Below are experts of layer 2 (counted from 0) of a mixture-of-experts language model. Rows are named router (the router's row for the expert), gate (a neuron's input weights, with its number), up (a neuron's input weights, with its number) and show model dimensions 0-63. Each number is 500 + 40 x the weight over its row's rms, rounded and kept within 0 to 999. Numbers have three digits each.
Before each expert's rows: "comes after" lists some tokens at least twice as common just before its tokens as in all text. This comes from a sample of Wikipedia text that the model never trained on. Tokens count by the router's weight.

# expert 14
comes after: " |", "|", " +", " R", " W", " N"
router:479468469472531496499519482432437522443529512449448453517513556432460473496525554537538494488552498529509492473471496456493572512562470585554528550523578493498501536438473502474511526452486548
gate0:502546540505568441479452494563506495464560531451491550492518520441480504457543526528443558473475511530517531480556556494537517479559479526526532540495479481486507537561427504495549524537506577
up0:474451477547526436441457515484504464504458511470535458512448483497475466576462518519496492480490520531521505428579530587536545548570519526506451443517533561515424494541449539466532501535582520
gate1:445497483431507477504524581476428499492466535485454422562481589392519433524420511584530453524536508469466431429547524484462542469450544525525492490524443513485440473496501541436526536486471529
up1:499551553518536540440482510472529466476480492492497506429502529506502518534526484475429556501488488529588502491503515516476455448444492422476532514498551512459507460445534515486495497457518494
gate2:554472526518528450478486547415405523464581519425516509482499507517504539526480568476499512505531499498530570530483491476523603492485550503587526488440490518521497517481493488468523490489521544
up2:424557505486480471480501516517560506529500435482506491550395516451434447470491446480464481473569546500479504457499508482453388485514471516559579561476520561514490464482446494460579528528542523
gate3:637531481521469514545516449465541494575453501523543458499494567549477500528503478476563510532487551488430536527473479555536523472536496525403479498485484499489534538543487456568466496483512525
up3:565563491496527502529562459491502529540518446532593516499471507491542461498473528524473501456533487502565504516598500468537550520482519488478468520524492406541558472492579480493479484447488427
gate4:493454536600459456555436452472428497503482536499431507455446502496526447476485528500500521549554445536502547482511470506473496487528421544489526497431534493500429487497469528520455534519449520
up4:470517495535458546515525529502463461540539528432451473547548525492517424499545509469520457464503555534441407547447503538538478474489553477483523569514473500452488520508445456537515519496532463
gate5:465543485493453424516569549498481534547537513495460480564504518510482540454466448552482527512589529425468505531494424499511451479511482524498551503515480478491535504489501473447464544500508486
up5:542474445512446533543501428558470489493466532490448467532540539515482534480502483460528513506537536484522481500548464553549502567525534488403489438541460419459521546491521550508494507465482523
gate6:507499471528502506572478445543440487574449508465580430496511491470596480437487547516514482434483529427479463430529507494576478485525521520483474474438498589505492485503464526468464403434546546
up6:401465524552518500478491505492526576581514579463464481479507492542523512533487464477515448508457482477526491489558524494510483464495445440557460463546531552451489447499557522512509540457467486
gate7:509457457480487531533458416397516559575522489490493502515530464557468534504519514433548513468453515526574508454540496447540510526513497558482514487518508427547462493455492475515457474473490517
up7:484553502526461494511449526543469443494518499533469449538539526448513506449534441494532481464455432480541476516523430477543482431471556458497482502509505501454545466489418501513456512503528546
gate8:425489559522522601538451520550436471461451521447499524465435448494504493451453526468544488496481411502540488496503554507491526443504555570467551473443505507496495515581427488557470493493497532
up8:469478491494502459473505507507467477469473541461518478522558537426506439458486549507470532482453495460503481520543526464491504477504462540523537543499543472577495480514486485440481526453478523
gate9:569479529520457519535448449495451551542508451500490509461516558513523436519514533468609450537476527495495513458518494483486592510516457593506508521557536470474518539482532499518530483459470514
up9:553504484507521516480499488489516495541476539473564471514491547526478470505451463504490512531524563519475578488549579610498541520532486531507493486510557535535489450452467533577497516536541462
gate10:526540441459552506505503538409557512469502522500463590558464486523531463550556468385554517436544480484480577486466519487549511521520494483575513484506497493406543546548426467468473609463463518
up10:581456499532501513612501538534547501548413503468441488539542521487490414443537442489563458532512452560450498526502506549522561506489552562476479500494555509481503570479493512491392561531415488
gate11:530477463426519414468547536434454583445464461544533484470479499438501542475557505503465466485590543514582514515538481491478519408539468520470469528560567492545461462500530492525504502463457493
up11:500520480456464499467502475551583468528557488463471542530533529546495501485540443514527515479443441518511481542499482450486567524460449485495465490508437508532449516490427464446467547565498554
gate12:469528546432496456552473482465495505450435452534429518559521487583496521466535509558509499479556471478535508617502531459566555421536484502476456514506463505524533547424440525454526479563449404
up12:538490524458485484417468558511517500519495465508533533505448464489441445529477455501444515449496471587569443474523423472530519534548505466538558479537507476514492467539481484437464507498561548
gate13:525452485556520467512424473513541549477492468492570494541547485523548500535434538455533540503525475424520537460502471476516443525562452429468482451505484461464532513466478515519546514461541420
up13:447488489500496550493454553500471488513501512482496430536455572573545525498468494529561550554462481481500476538538533533542486555516495493403535472468505467501506542536533510536512490491537473
gate14:436494532536488424489481465471457506470499466503541508440474459537475504573501491453491493521484539473450555471508467486485546495510537475461563541577491489478477427456479514492557529400503500
up14:526471510481440478460514413512457525493458518495466449462500482519545530482504569484529446485484548464472478456466513530525520599523616480476535500534550496506446485516438470467481487452479510
gate15:571532508538496588533514540430507461468474532528488444554468489498520519550549537501508582525504560414460482508534482515493501478506574587453542491571474497497517531478506493555557464495534499
up15:535469478462529594519555483480470543436532489503495447527506469593535495521464521475477536418458470458510523474557431588475538484462521534469488493437538450473493429541500520647439521512499551
gate16:518558455434535490540468486494438522586450516525413476517526562515559404494490517537431491444578449600511505524466419492533481541462464497473514532476521449497557532468470489512483568483522454
up16:436533449457522456503460488523444525428492475498531470458482500543471475498500557541481567544545504550487488462505422453530494493521501560510504556483496461526511425455523546486494482589494493
gate17:469466484498470462533454514575494493487417491473450426469501492554434520528483517580530475435550506484418480550474543569515476495555492523470552502515540500527513533499571478546409598482492441
up17:479500504428556502592410472512565482519531508453502451483558538549488455527503555480605494456445521574464491524486505511517450506518550473509472449439477567477527487529479505518531600488536447
gate18:533469496470486570527500414512544505510491480515518484436549472486472514489509481499541541490502523483569471464485468585511493543551538536453536424486424549477560489530488450523505494477477482
up18:481484550442477542470467534499457489495592516522551565504555554501461484542549504462487563428455516461496442518400505510513503475480488510546522508499502493556505497453525504437566513446468559
gate19:488506471529570529503569493526497492483600476532391488583522466480489470553475489561525556498541503456513525432486498455547471514503438507541533528497518539501521519523521544473467439486514482
up19:557539444465497523469510566537551565523404408562458503498488471536487569513569447515522495465552489525581531511524556528450529480510405456451461446513527537528531475520480470568512491469504498
gate20:465456498447480526557530505524507466485433477561450508452504480511554468492552534472543437457585515497474558540525488532505543462506608495452513520516501501489441512460445533445505541499455489
up20:504489480430528524558515544463506525534498514530476503504539614465436500501546499484523488523534449514536441521472504503457498475596489456493431477461474577444548529529513454487446562551544476
gate21:473541504392371450507596469539546442497494466588492496452417485453483461452510478429500489498580497478483472505457476519490570439477505455514504540566503555441508532524487530432496533525467504
up21:486479481520455517553508450571525453540529486478516437434500568577433473441452509417541571527539487401427442493448511568499539550481572488464511464595496515413531516528492519488461483531476459
gate22:440496430530461519476460511514508499495512494505494511431547556435550518545571542561505541491491521529493492528507523514553515556482513501503542533438515602468493570499474554507541446530543560
up22:508556480575546487526466479524538477537505440523507479558446565492499539555469465623491452436448462503451553541476477568523437501522456514477495490427457524473535538506565538490505490514533528
gate23:497429482531430520520532439514450572530475488406517489478473469532471561550493508435526537470540507484520499560507492557475556515522476571433502485503466479471470478504510538471447424475417469
up23:505522505551549502489526528497508473533510531527535500468549489433545506544557467535474499563502528489510544560515556438504491460504549520526491462490562494516544503474421514426470524537515542
gate24:506502547489473550559441505502545473502451469452505491553515495497484541478498547476516500479434512500517464496559547550489471526525550516529497507491476469527474492555464544531428565458495542
up24:579537468467462509422451478459510502454492493518579519442465489508457484481484514510474493521450512476489396482510458505508443472542513499592492567503446452491528480542492543548448490532455531
gate25:483538503490453547541544540554436462516473489471455494536527506431505580451492563530539531500518583426516505588506488468578472497444503493475507533514506527520518523430498483447449491486399488
up25:503451470457455536445533536501482412461487523504505506508433532467452495434504500565496501514576486504483513455542519523522508520572466582453441546489474416440507522492550439461470572556458512
gate26:421450459526586485556431482489454510426492518506478538523531540489546526530468549549522558508526539482516572499487480544481519531452435514515431569466481521582560493449502511485456546460498466
up26:541469489634488526440522552487508476421559505473586493500519508457520554530487564432518519539473512473408510519473526496530533472438496525515491567469535513496472480546547544480470499508511447
gate27:492487490456480441494577424489559452492438529465431530508520411465467422489487520494474538414498532451485512497485510534460484548447503570497534514535427504520482508482481549499459470462579393
up27:520479444485461493455520462538472493543401476493486469532518557484500419566421462407509474524572580467490543478482535525496460523508497577483554559523485512543606533449511546508520452503450509
gate28:437482460476476558544484479486559458525436527517476496490563482491476541527470537446578418594434516464443471471540584504555562507512507447491539467505455497446477528566500466572537545450407505
up28:599503488487551477439472493552508558530480474568492527482433483537576474432486518504508536372524494481496452467517493464539499471427478565528559473521472453479516513498477533513401431518530439
gate29:452450464462501491420568475563485523499460451455521550408510558544491516444478451479519569511530543587547517431469535437555543489515500565541516526513509486504541470481493429436516511475524525
up29:545601483503523532502475515460461520513549458499488555547470453500490451484590477487444435434542480431503515453458453541505482453514468505537474509494476562557471478583452496545536545473486469
gate30:465582529489489521516463459525475462486440461543531447467447550484427476508431485509493512478482518506556430508542437549525532450502481470455486525515478516416472584440538537521518480511582487
up30:523545530467521531544479463474479532521412490453480465537525483525495519545450527490483561505497521488598482534552460557476483443531516507470459420521492503481538518452489561526475539483485494
gate31:474461486464519520493572450516438501444514456499472507475478476457482450524470481535518460572486518453473401452446491423508564530554480515535537540433565474520492513534465510480541489550539539
up31:496493562419494487533496615466534473527521452495496473480468537511516476493558475505436565440593465516496559500448443477537402430512507465542542519536488533476463556525480461472532493471494501
gate32:510478499575541438554564459443482545476444525481488468529517510490458523435560560512576500504499482527563553520507523494512507476551503493462512526471561482422509562494503525545531511549471555
up32:539549447505502505453530585564486451501584502551429481529524446551536458501492469428457487493521519506492460508456486527490436566480513519489514450492459554524515440475536453504487518541505388

# expert 7
comes after: " ", "1", "2", "0", "%", "3"
router:467504507458488462543516472416438570458541492466484502545448510445458460490522506504442499467530478576550546444503510494509586496534439501517485589506575513482476473465463505532542515469496493
gate0:462518455538467479519496443477510555512483455519548513513493537429523526523476513499427530440483511506513502609486505464496507500518530529463487484509523466421579535590496528463462494469544469
up0:435482425507483508555516455482502464531547437507483488495546588468460460558433485466480519452511482445544559480485520464495417521525500504495437545528611474501526580493502584479517520476452425
gate1:499484546456554526472483478472425503497487512492506520462544548539484457458511468494518503457532489530462503430434485513533496431546487582517614452475537541517480527507464579463492503503538570
up1:425534489533503476506504514479496451466575534464468515548467499468583471543514474525517505556474455456499518442490480479518560545436538525570531534498555570561453512481538486435515585569496501
gate2:546588530470510438521502514572426529512434539558513472475526491465498510507578473547511573496502490524516503430533444576495525529575498477455500460532486569546520482538549533536522461492513458
up2:495465472484547521426574515546481560509511495519509499498484505529475502507486475432486462530499482495507477564511500461533447481503467558536504561530489518535544565460460465460537515435517532
gate3:517472469541518460544601536472460495486486473549476522491478535481565446543503496449512502481479483465469512455395493470485510517504543594522496482526442463482465539519522593457425446500476496
up3:450483467561554497474526511506441511541528489497532447548479517459470464488523544453515455605564511520466440509506545560513446513561468498552547597504467473513507551455440441429521537469561477
gate4:530535501599527505516469476484481556581477518520467544630474475449531421466497431432498532480494442494479491539481450545437514469516481611540540543532400456513433578447543423489491530527536591
up4:426495470444546492494484568481463457446469481528563471477534518512491545452527523603458448543452533537585432490453510481471476531560451428424490439522532509502534495567473514440561486458429434
gate5:522451516535502444557613546482482506473552467499441493548491469510472526471432462532479539478592478517516503536527494475433509540549487464482504440470462437486511480550536405550484532532540530
up5:432464449499576531459459502542504531429597460516448455518552439420497468492527480463482424487443488503523521464515471437523427476491512468499530482503580570541465548475485569455517530500475480
gate6:502492525462455403489447522493488489493549457615553518504505483440529485500524501460506516604535558510453594471483511543434473507533598450400431439464469543528483507505472557530536453522433451
up6:456532541479471546500610483439492509542444444493563480427535543497463501523479505560538488503580444551461537541418484455518529470430493483500547594546423543550560463530522492517512571553523539
gate7:533549467497512527541490506503544476512494511497498483514490501529543475461459537447539521528501426521399516514550497505440432468475465570461559547480466490454471506527514535556571503537561511
up7:475568547514505449414549460512442536498512465472502496443533481487481504534570431553516471437501539505560525442485502486542468584485517440458446495526534498471504529489458452461452446542476506
gate8:477508535447541504512532440526450509582492499544501543523449538489502527577528574475502485520453475534528521480496544478492469515521520556481519512452514493496468470494457521525545471480491556
up8:509464470485540491459524532494489496456556489445467498476535493421547487485454418477448488515528520435487398479495494464466529503450540471485482482548508548529485460431554421412476574498464489
gate9:490568510496562522503542494488448527461548436527480449526470520492517514510466518481474521494505531610468508502439541525516436513534488499487568521493543479435501495441498461508494538493579508
up9:495553512523517462558458541448449488411494440571463442445449553510477434507487538474452495518504530558492495476482504489470414476530420515486578479534577459488504474498558416513498505511534489
gate10:489563487494467512557562511460471502496473481505550497501430533496496502545528554481461500511510572547482572462521477505549500465554539599461516453500483504494450504556428488505529476525525522
up10:607519557502423535506531531439482477479459433474562486509448489523518543532515463571482507455486508544503508520542549471536482453496487550441510474495543522490506475511500510495566538464485527
gate11:512484487474495494547510522485496448534472436534490451577523520386431480575485517530441435465446496509472488491516520485528498486451534588600526521541529508464472507466515448423468498464465463
up11:534525529457424504469459578513509424422566503492535513550501530491427448519409549538560490437521580462470512546467531480495540517566482596489499484471461565512491458534490516514467530534491507
gate12:498523516493464504483550495494415496435540526499549459504423503498520493571543497592540499532521458589462504489551487493554539504490519555476484518517513490417455531446428479510491521503558525
up12:433480509436548478532496482429575517492546448490506527486564506459513491443488516541525452490528468469524515493492499545429468454541506456498559502551516480552507502547561541536513553503445520
gate13:501530465488530517496520550513503506521498534457535527466516541453534462466485547485482424527504510526474487499515546514472470409527432492577551529485544566500544537493437491549518534504459587
up13:468482445528493455502484443380582461475605493471452483511500527469540431542473478546558537522516505508521555450451519448520445522505561511540527460507464493569503482470450528492504550467523459
gate14:523525429487552430552500456475442499542505487504403492555530497504543410506537427553494454470491478472423420612506447569495502456546510474525535543432501475495500484555508545496475540446431523
up14:491478582466578532475523481532568515465486511518516507512507437472501499525419508420499507458514502510489532497449502444500444508443515592510513505562460581513506473470543439424484439564511517
gate15:494505540480527518444535490519489517541456478505456511513556583473441507514557423493505485444499454443435480500545480494470508415485485549567563539508488553482506458448477480477485494470560553
up15:487553582537549471596474489602464506574502504457504444478512505510533525577508526463514503478457532505546532609527513517419499490449492524481525490463459540506464510533491495524523437532483509
gate16:535503507554478554517484474433484607544514514569548488492503510452505498540517493495525448472637521530448566466442483541451540534487503573510558525487497474494512447509525537446523502546541459
up16:489498522486437466539539490409470571457541430550493479513474496472487553464513501461431434576590505580478578518465548574493521538477508547478529550478482501431441469464523494508465567523528544
gate17:552514496508570452475534513544451443557562502488515544443508448493496537550513532411540530568480497475501615572487469502479506491586500515549483518519551508450552526483513492428467474526426527
up17:542458515472462536510429499502488495436455509453540529484468590547512435437534492490540515571477552401541576526521485493552425509505536546473433468533451479515502488480490582489488484444506547
gate18:523438514455546490510470474455471466538411553594500453472556573571499505433430559433547569564516501506559509521499529552462475553461522488454486546467417484476540550497477467487455507470522408
up18:557467394477536527557428471527467496535499445478512499428531472533467495481527524471529457477521556506488438525475526557504505484508486545473421439579507564489489550584533519479442457450434477
gate19:490528567471425431446596448500487498489448471436459509558431444508424455533504531494453531493484521500470548428473529443511467513496436431533512564485524527552504465463542456497410489479527471
up19:434504462531505527477490420495415502573466485417480471474430485537449507543561456502443545487503480459527508463487522452491533571480436500492468581440525499503425474424500456462404459493527531
gate20:529522561500521446516455478486475434529494529508490481525521563476545511484537541547547479506509470517494545543532518481504538476578506539549486496528518510496532479519500556488455463530546564
up20:530509507533447480518471485547568480492475546519513512483502481490583460523459505530617460489539556514538536501538506495569479498493516597560501405561554469511569493531514578514461500500412476
gate21:436525529501528430459574561544506477477464410502463475465461493534472494522450465568471511484478519533457481460497470550396497448413455544518435510454516567456454478523516444424514588517514466
up21:509555498569427509508469440554438526530500536508484462472476471484535564465502494513513494476481492516493534453429505563450574439453578516500442480501461444439465539490501539526445491443541463
gate22:473564501461501460437456527539514473539462447541464599532512441515523494531523511584458418505531473541511498571562477466496526490496587501556546543492523498489456465449473501407485450474526493
up22:506436443471489494508517516439499474521487539495533496440512483478470561442475470529502471550517472500492499457469500462446439541451497432507481502522512456562530477507491477552535488580472550
gate23:493511561484545513513469479552479570473487492569572534452522502532519449539526444452434477554545487531500476438529519533466452495487538484533532523486525560469524503546445515530514489488561521
up23:497459490473441539521499475401459563517452460509532482500489511548450482474507442525481489444530509436483457505540553461511487533470503478435435584453455558565529465459436557487476531518487489
gate24:501514524468486409539454524544490476475540508517451444544438539565535430523483525456498511509459475590481489509575514498550431529492410618529517505499497473516532542492557473431481506484465477
up24:539540496539554534548449447454534456459493537544499546577426458456506536484523469484510493567505443507518554546477453553535425446523433531435458503521465543457542469478491505501498455538534522
gate25:418524528436512492493510557501575477551473521479540551566582471457442426491518456554508482520495471503498443482470470427482511450530490516518492484494526553583521499496433524557523488513466572
up25:590477443557501451472512413408520533441480499481487450496466560445479494521553534537486521481463543512470508502504521482538527427519523554498468430448529598513517463547478444556483478472483468
gate26:477517523530478538485534490532508543498535453514533485512496473457553521482483491530479510514509570631441554503472501471473462476512546460516535485532553505531449450523483448556452476523486491
up26:561518553485535494449483518460514462550423564506463561524573516580474479468518449536490492478473422459456439444548543517475461502472446548464495460466431439501493508468515472562541482465511492
gate27:558453517490444575580462506450494489534433510476454481466544513486495432467464547449542482534471525400543483524503564483523503537534476520521514564559576499500574509520531512516492546479481474
up27:477440504442486562524526548492503527520487579459485496520464471525533424496511505455536549455463585468492548545464458450405558510507487519491513521564526447513470560477534550481487556479470556
gate28:545461519491518565449539499512473482479491509519528498482504479591515415460456567511551445448540533498508521540503473529550584526582463540443436496488476479511518518410543544424550503535455528
up28:561552501543489549479450466527438510511517463443599508499485462553521529525464483553541425500474535552476489512501468497495501465508541504461445461492507490468492513481553572511517457487515518
gate29:545509499497517481526452518517502528562669469550572562530519557469515547530470533599497443451530491495499490462546518517500509507460502543483532507469483559456432529506418553481497476483452541
up29:522526478499521515510515499521563520405483473521484475561542487460485501471548521485554527519441364586472515564493482495499434496475527542437508507471473413526474434505551508516549501491566475
gate30:507499468439594464515570493465449485521600506510476550487517498503523466491514551536524520454560525462537471495499468444507495499481464499534509546521496492481457452489442465463530498543469502
up30:519473532540583482477515570469473567386487458538560539526480464513492575516546499505497543518529525565523530464492533451515445513500428464551522530523537560557489446485503535538435545485487522
gate31:515560469516512573459466493536542497566484513519507419459525474472550487514508493445562420524430442472465542521534525461498510528418425458484476487460496542572451514486556460553514464542511515
up31:558567461434451485487484460532554511506511546547432404506486497417500527558479470548532451430507524464546582579474504487549598528426468518480489534454514464551511490443517461536542536465474531
gate32:521465537485463416556565489457482481511478447548499527506464511493457483560488495589515505512514537519403545481432558474450568522464535505522535579486407464534496520519574508488448491441480467
up32:503538468423558560446460503541525445527529487514523509491497447426426526441569525486435504477590523474505541569470460439542510423439475428515496508480519509583578474495463485501525515488495513

# expert 0
comes after: " ", "0", ".\n\n", "%", "–", "7"
router:444506535446525488485522522426483555454541458487485547514463495475446489485565502559422481446550462561522490455499466477475525470499448502544529552493528526533484503465422464487558536510523546
gate0:558537530458475496495506493511596536533493526555577469506436555564560511499531498524563487448555599471582522494537443422516590554520447465547471474573503508491551425440454534436492482535490461
up0:532496526523512516496475415487581495505479504566561461475422541595526586547501499549542536415482604500564533505529483456521563540549521473544492419525459461467504463495486534491460478537540474
gate1:559459471462516556487462503481513496492518525475521496490521457500536457437514503588494507464446500472451512546574551474478561471520534553464435493464526500501513501497486464558470509474474560
up1:558474455451526578503471540485511495483525471480572464543501539504541475502433499545542552468497550543532502523529463487398490427502478522482430479569522496467477571562494527519429489438490566
gate2:482507511449512507426560539494456488527564477459495525541489511468451442496493509512427441463555447477498510475444484469488510502485461486507561523529487492558447484423435496449522530504447475
up2:529542506523534536492451478455535484486528499552521474506492522527544554479538529553550474485432465525565459510521439470551443451504552485460535438484536524543530538468533515493485498526489419
gate3:487445448462492476544466522549540498510480490542515546431574448439460487516476561534454538540505555520520558553459477556540554550390580544536518566502538507534559509557422513527508469488443518
up3:427438413408529559604445495519569545474523442515517470494512490431434532494459505469483570489568550557482470502496510516520507543427567528520544555510531493515524423550468519532496507486448501
gate4:495563474553528552504519499503485459535499514528545584506400466483430451470541530450523437549543525485427508535491474461490501524526398548505467483456496512559425521478513403532502565530505416
up4:473503552436504455467464501470529555484455471523482403515564501473542553518489499525436520423465482575532442475501498513563435474516598396519489527544508502482519515489466568477495458526484579
gate5:510465468391566584511471483451557468569540521495548491464529518502447572439510407538513409517556509526542458498488465590565528521487514507522461467532491486539557511535468473475479472503470582
up5:469493569519483412501554509527448520458533497472449480526468497501535439560465526508492613474487500473462487464517504410481463442453448500504552521444565515506430453454523507536465528507534434
gate6:541470505412502491486571545482459498512512503462542534497516401480519470536571553431459439515508507568560559517491480541467533531579516487530490485516490500479526465466494443541576470546541488
up6:484538505572481490529499489500500534531478525565403524563467542471450465401462480489515573508488497500469504509490532465462403517469452506512490473554480521511516463435509485469430527522423512
gate7:491582632540543532519514474397493535470519500594525532556552536490522550488562500525476569477450506399484510547514435491490503513518437482472435476501489440488534546441569569490440537484476473
up7:508418392473483462456460479566451492552540514414520485481480503470451521487493486467495454472517501594510473421542500492464462460495556518537542475442516475483453482514443467494533467530481554
gate8:416541538560544449463539534401544534525563492517497553469450573493514481474469490517488464442594524499498475485472454488505528506507456489542486539436514529525483554524510414474513500509530451
up8:441498495507500543519514476471534443561579513567451515485468572494535529495465507536484552465507479417510473467486419573532535452558554512473535468502446495482502544495493461489503482517500455
gate9:577519508477474450515463550444516525512527505548491489474552528438477538476514601601454442491426535546554557519524466476509502446507528483519440525445512523564500491448568509502536501491468478
up9:404473516519498511518487472504467502516508511416503488550442468554530462505500450420542518540536510498400453450514486459475501505541473573506571481578513459457475520546472456463471511506496542
gate10:448472547472468487518556492503503538506456513527570583421526424494506496476519487492473514490499530564545498571477535500491516458440542501493478473446470537519480457553402528538539522483529550
up10:485456489517514528569551493532500493478481504506558572422549359448541536456568484479463554471502531519499504587500484494520445475480550543489545475403472537464478453571379541535489491530510501
gate11:489537525451437530457500467518570503460432423478520523598461489435493416506546541525506473480517543529457529470510476426461486489457498518443460500550538558602457511468419537485466550431490496
up11:507537539452511496541546537518514579534425435487458549489493539527476494609509500493456502493496513506468561535483574513531467488518570535425458469519500504503536527468479482502482463484533562
gate12:549546439548456496455533467525575471529501410489482516576475492555485528425483462473501429501481500515539546491518512517503471456519471495493503558501488521502474528482503450514477534559495460
up12:477506486542419540496532439502519521496468514467539505524529493536497491463498457504501473511458502445482520501444548496505518506486437473509462516567536561414468451486534476522573452612474444
gate13:518480489523517560544442439521460495507486504520549498431542476519541550503526549512527529481482469534525498545525513550500485465543507482498469486513518485507559533530524552496516483472563456
up13:486484549493564547493499513534468540452558464536499492456519477505491545468562539525527471458519470540567513517538487563468474436513549427535499483566502495518590506514500456481521501451493510
gate14:541563445552444501488524503550543500497570523495450559484508422496481503475488460475467515492476396516527454489485474510486507436511533442536488546506490506543482513511479523505446543484458475
up14:506495474546467543535509490548554463461525508471439575482549417505490478446505493439508510508469423529473491545507468526514539392516539459496527535512456512487495476516574575506457577447406492
gate15:465470453548429525457518472477530568528479426498462472417539575539442462471541562425503532504521522487558471431516497490534512488489487509520489583427475442498502581457504482526501445463509478
up15:505489482450496493525466482538512495483494572451452483593485461552567476517512544559539563585538492591485446504442502494507534486517474563473555480558591514507440441487495439536498513508497446
gate16:457533532475501529500629579519465502573491521580450578515504478558514550522475507529497498474498490566520530544464466500460494572477518520500483556548546510468516457498528430525510468485471498
up16:525495492483446508533474468443454504449531499538510503540521483444502458524518435527451489466494430496457526563510449466501528524546497495534527522550585482566395548459504499528550518484483512
gate17:518544537464529423542480475511519493520557463497602490499562495472494493526528495539524500517528600495583493511443511528544444509561545486495430450566487467624549452547507470472455505507431513
up17:440431525545452435556517506528554506530507402522551546498536522516519572503492498495522496528502508456585544431479513514537470518530509493453483450504494500559590518508457488542494511574538537
gate18:518510527531470547519527489508485508520466419507530453481549494462488477443482564529526565478555491501441524539478476566475426534471541506522492479506465469493457531471482474494472593477562534
up18:494500447414535527413488501423527572463511496489452509520494496527450541521541459510505465494510473482605385434506485460483523488513461482507529485505477522492544423498521497518590492484506461
gate19:549470512558438530526479593494448483479532563516544545503499567545545489498533489518540563562545508479476603447476503518537440475474457563479460534558581571506538489443466517524517448530490504
up19:509449521548471490538438529517443548533498492551538536500489546578543458491528494490528528507584572430501606485466542550502384456503462502474479497519539539468534465396466560465524418489480515
gate20:507468570504565465455504529489519526542519493593434503524454483462519539469542467579539513486478477551455462566492465460463502521500505465558494501541490498477559492488551470476524481461450467
up20:520491535498563502499476488515492481499506491596444522483439458524500527504500533545549556487429489518469480560519492511486484478508513522478478481480481453461597483498572477500520445444486411
gate21:526570527549497517490457538467527444467535442457576598569443518482528532562522502526507510479471500531531435502514486587528470463523467474528604440437516460536503501563434498484508552554492560
up21:494463491545538502517440454529602458491432473517554527482507485524548550533586525485459517516504541539497458496529512531561428478501587502509591391445461447532455473532447479522501571506500552
gate22:486496510516468530466542512487466531455499562434505487450468413475523508490522503547550484489501569551437436559498528482483539513498584521481504483510450480524502474510501494523510492530453500
up22:497465523453557489474468514479508447512502456539459522579524560497491462517467531470444534521475440447566527464528481495499472492527467430547518531510575556480445540472478497434504516453521523
gate23:497526539440561552505494533449488427497474453557444567446454548527476535491424496502463515534518441445415473561480484481493497559550482537554483494462499567488489539551522512431499562452505525
up23:429452477531455505457533537540492474469551584469522449569520439457522474498546545504499501486553506555488551490518555541527469423405486447520484540553519498480492479482464469547497438543484466
gate24:498513530502470538464492439523524493515503455479520487464530413503449516491509462530485387475524525477550544508460433543501480444457564495519620507507477496556489526525531474454465480540556501
up24:466492512477521456502551572516488480491495507527476535497449563520511451489482550504547579537473472524433492509581555469500496512556440508514386544514566523486475460471501510527564534435495551
gate25:441486477478500485547486464516437440441526453494521528520482490544538397508456590453501521457506396536538437460465422544442488480448518483540445480436418514533451540488505427506457566546570490
up25:501527512533446546474498422458472535421447413585505593478398487508524456511441458481497424480465495526495466514499442494459541447473531491508493491439538468468512516445505532553520528514554554
gate26:528502473485513531520555458552511538493475445507582502525542560546476492495510424473509403513546493517470479488528491512522428538525506543504488477505415523467518598538443447483483493509575477
up26:521439444528540393550506486473477513500498513495490537531487509452554531425523535559540500531526484561452497543445435439501546493521565499505532445513486502525444463512539541435432568527466552
gate27:462555552446458565465499517507515515513536455498568473504525493510490443546514491541488494422523504430479451527447548489495467478458541515506506556509482450530463566476506460488529562514442471
up27:491470455556561442494495465463490487463564513502462511511440521465455526537518542529509496545482470554585494445516411493503503535569513478514553448460499553539503468485545504455561500452556487
gate28:517449555495504519421474542606476469500555464511479519510518532521430502513459513483564476530540486546465495537502515513508522472557525506468544542428512575475518499540467523458535558495465503
up28:561456529472522491497492459568449473466484532535527558519461499504463564545487525499520509560485486510513492569536486504547486485556531479444487501491470523477500497569541464523555501475496521
gate29:547506543482496554545488484432536506492485431489500513477526502503497497446580478503488463456480467490463438525550485524536566477494484523428502462486427538464517510571511536506524469550592428
up29:531505385451475477531487453478467508464523455522521505518518545435463488477533543506510433437551500546591472466507494494478439435540513460479600521477472566459498558580444472482512532424500565
gate30:502451473498474482612459473516576501556447581530542427474454463488515535437427569500491478474510469423525561560474533507548539512514513501495513531458465453483516436504512574485449449499435465
up30:523493487477512496507486548491500441460496403489530503511521479506539502504506520568504492445480474529504559471484512477550454458496552516475569528534539539470486525493483463467540558444526497
gate31:413454502473475451551481485498552573486525483481476520478471479517526511502498470494460469477532470495502499408499532505499555567510466457505505599464606538510488447450462506553549482466558492
up31:597532459527500533548462486550480445527473516560580458453558473514491503488505543526501537504522523485475551588474469534496499481472613575516513395475493483471476535577582525467433510466458497
gate32:539555517489465538526482537536496541470490512516511515485498522575531430443510456446423429485538454471498442541501523487522549519416460499531544457490478490483554562549503487446441604526485488
up32:579550508565448498563513469448522537482547527546576459461508537545522487464597539561478478462494387525503473421482487524508446527469541539511485481472478469461530533459506514534523484557535554